{
  "n_layer": 13,
  "d_model": 160,
  "n_experts": 6,
  "experts_per_token": 1,
  "d_expert": 288,
  "d_shared_expert": 0,
  "activation": "reglu",
  "moe_layers": [0, 1, 2, 3, 4, 5, 6, 7, 8, 9, 10, 11, 12],
  "router_score": "softmax",
  "normalize_top_k": false,
  "routed_scale": 1.0,
  "balance_loss": 0.00259,
  "balance_bias": false,
  "init_std_router": 0.00963,
  "lr_router": 0.000678,
  "vocab_size": 6482,
  "norm": "rmsnorm",
  "norm_eps": 1e-06,
  "tie_embeddings": "early",
  "optimizer": "soap_variant",
  "lr": 0.00517,
  "beta1": 0.95,
  "beta2": 0.98,
  "grad_clip": 2.0,
  "batch_tokens": 131072,
  "seq_len": 768,
  "train_tokens": 842900000,
  "steps": 6431,
  "dataset": "wikipedia_en"
}
Below are experts of layer 2 (counted from 0) of a mixture-of-experts language model. Rows are named router (the router's row for the expert), gate (a neuron's input weights, with its number), up (a neuron's input weights, with its number), down (a neuron's output weights, with its number) and show model dimensions 0-159. Each number is 500 + 50 x the weight over its row's rms, rounded and kept within 0 to 999. Numbers have three digits each.
Before each expert's rows: "gets" lists some tokens that make up at least twice as much of what it gets as of all text; "comes before" lists some tokens at least twice as common just after its tokens as in all text. This comes from a sample of Wikipedia text that the model never trained on. Tokens count by the router's weight.

# expert 4
gets: " ", "1", "2", "3", " P", " \""
comes before: "1", "2", "0", "9", "3", " |"
router:552470478536389522559524518502489487589450478522544475542531498580419493507498513464492538479419459456452479508560500537514495517515510572460617495481412583494497462477487460536424475424513538482395421472564469448530640538535530487499443536524502446531471537480501448539458469587538562538581448477527522576450519491468467487542457521441470497483505533548523412550484445445515643496486471512527488466494640556470553574535516438469355553500479462505526432477479455552450471597581363
gate16:538419534535424489524581458447400528517476481533467500488512493543458551466531516544488472485505489532593522552488488491463468461447534479487457486546488501554446483534491500500482419525467564571470515422501524461471564578522513474595469532529520515424499552487491615486517626615413555513523428504513528592582588480475512536511517528470489531579443505532573466544538470476481400582481557544427529389481397496586467432412544581520469477485401462495451482487457402444570353527526527
up16:483575396480580507442462489479492483459460506440394564472529514395460470506494386409502518531543452548429503476498571529530461416506483459528514568427450573478543544466483548423433521500516348509516557502400573544566513477464448589464489479512527445573494447457594476477545471489444512484543573474498436502451470492423457491383554476478534529572510507537600469498476404465444517404541489472495426516435547553466488476513433582521490454456468589562559518539520527533503451504423537
down16:501551508549525503444539471360554521529392461556610508436513485531449532492525502481562472509421395460533550462549544524382512465463531567427527390506549439555498529551588459575470430442488540493466373465429595515505552558440480477556501486536552544608503583528480515497559575554422499542488452516528565487433406541499535577550519454485546531471429488467481531434470592557478463498466550470579500544436498480487524528516527446462492505486435435493496589510600495460535492499522544

# expert 3
gets: "\n", " |", ".", "-", ")", ";"
comes before: "\n", " ", "|", "-", " The", "=="
router:510413486575473447530572468539424579380482497440461521537565500544539523476504550577494540506509447468571501458579460553505482446516458506406508535543464507498544598460519432497487458453497566531455464484494460560470491498450497576458505456583508463424571531596476430526451578513509490532415559411412533465530409534515462580508491510431573487563453413512488531506561606551454531540577484517539538525524535475461482519563538532557618471484503548509466517492622540448605593492479596
gate16:524572609480445550460455573543542641457457506514414459502510465519546525467455536467494576497511547461524637537526487472526499539438456522473482523469483556489465538453530436493573488554491464448636556474409545535533595534511416463424492461520484494420551522495438548526444565473422492507463556519539556561486457560469531472529438517482470474534542529557572437387458585581493553516454538520508525448500453456361515480509503561571475549451521537607459478520522521487569415447424508
up16:509510483480552424484489603438630501481459523435429490555378483466455467458470542442520514462453502502547487439440465492487482422474476545499524511570576502463463481469505474577501498505500554419597488474401519518536496453481445537412526442533513526428575499502521482513558465437453606456414545530476537405485461518554450460459466460475559398438518407526539452531518439402546528509625592492495485418539519511544560506473471538538422620450563522577510529525469472521436437572481557
down16:530443484550497587479527505573495570521489465528534548515638365578499459547462478598473464498474524574557503514485513561490443518536499520565525469403569539560498566466490549488412496460456424507451502443570480411492566491549433519513526522559515486549408472516487521443457555630429462412526505501568451503566526521513477472565473496482462468476550478442451528439395573510527435494494475432531516608424594514471505453499476511488612499498495603400458469541482611518446528528513491

# expert 5
gets: " the", " in", " to", " of", " a", " for"
comes before: " the", " a", " to", " in", " his", " by"
router:480467509448502542516474505402597552496454438587500492421452483509565541519497508447460434585530532474513535566454458470516453490485461471522489453539550471588568546536477454451475491589513452422499512451547481577443537503509494474508563533481534568404482489492403513518555548480519485516488563555476480461494538507472540444472604422570423512473525534462460541436463549576433287492455475442451553643453428446512563440485512442477553474532446500456472491465440406429501490415463476
gate10:476460558509501513461483509544552470446466500530463389491521512523492489556388473479476481562474560499561500557404581531504462448425578595461559424531582479533489574475500502371504581473540417508552414413421450485430453476508479467576536479498514513530496534509554422558538485490481542511551415427511401521433589500619503529445475536563506510470450418488488499497591487446459442551578487455441499466403539513578518492547473483506505577506521560596491493475489503453478630440515557
up10:530464443543494533484490558444439440557486516552582648444470454440483534505580494500553467388478346514516561501482542601527534533530536429507499461453504527464484544516459490497485464583454568568428554572494432417536567541472512481456520522524526436538432463503471501489456511550548500508455570532567525591510431475516506527640486532505477430491471547574503479468428469471451505575453502469488656533542558547423547494460449537441479502502562469495569548563530557485511472578481399
down10:438513519494440540468546529566587512458438454520448329475481578504469408523444505503495546535520617496572569537469477480457503504546517458502528463531435534529506521476498568537532481432537393510565412393490492545510501461513547417535510488449578505484445570469483391477559553470423476482527489546483478518510599549539425435477543545606560513475598501498413487491486522503449429601599442488539487456407453487551579480493520517437506527544574503512490493498449482488517573509472626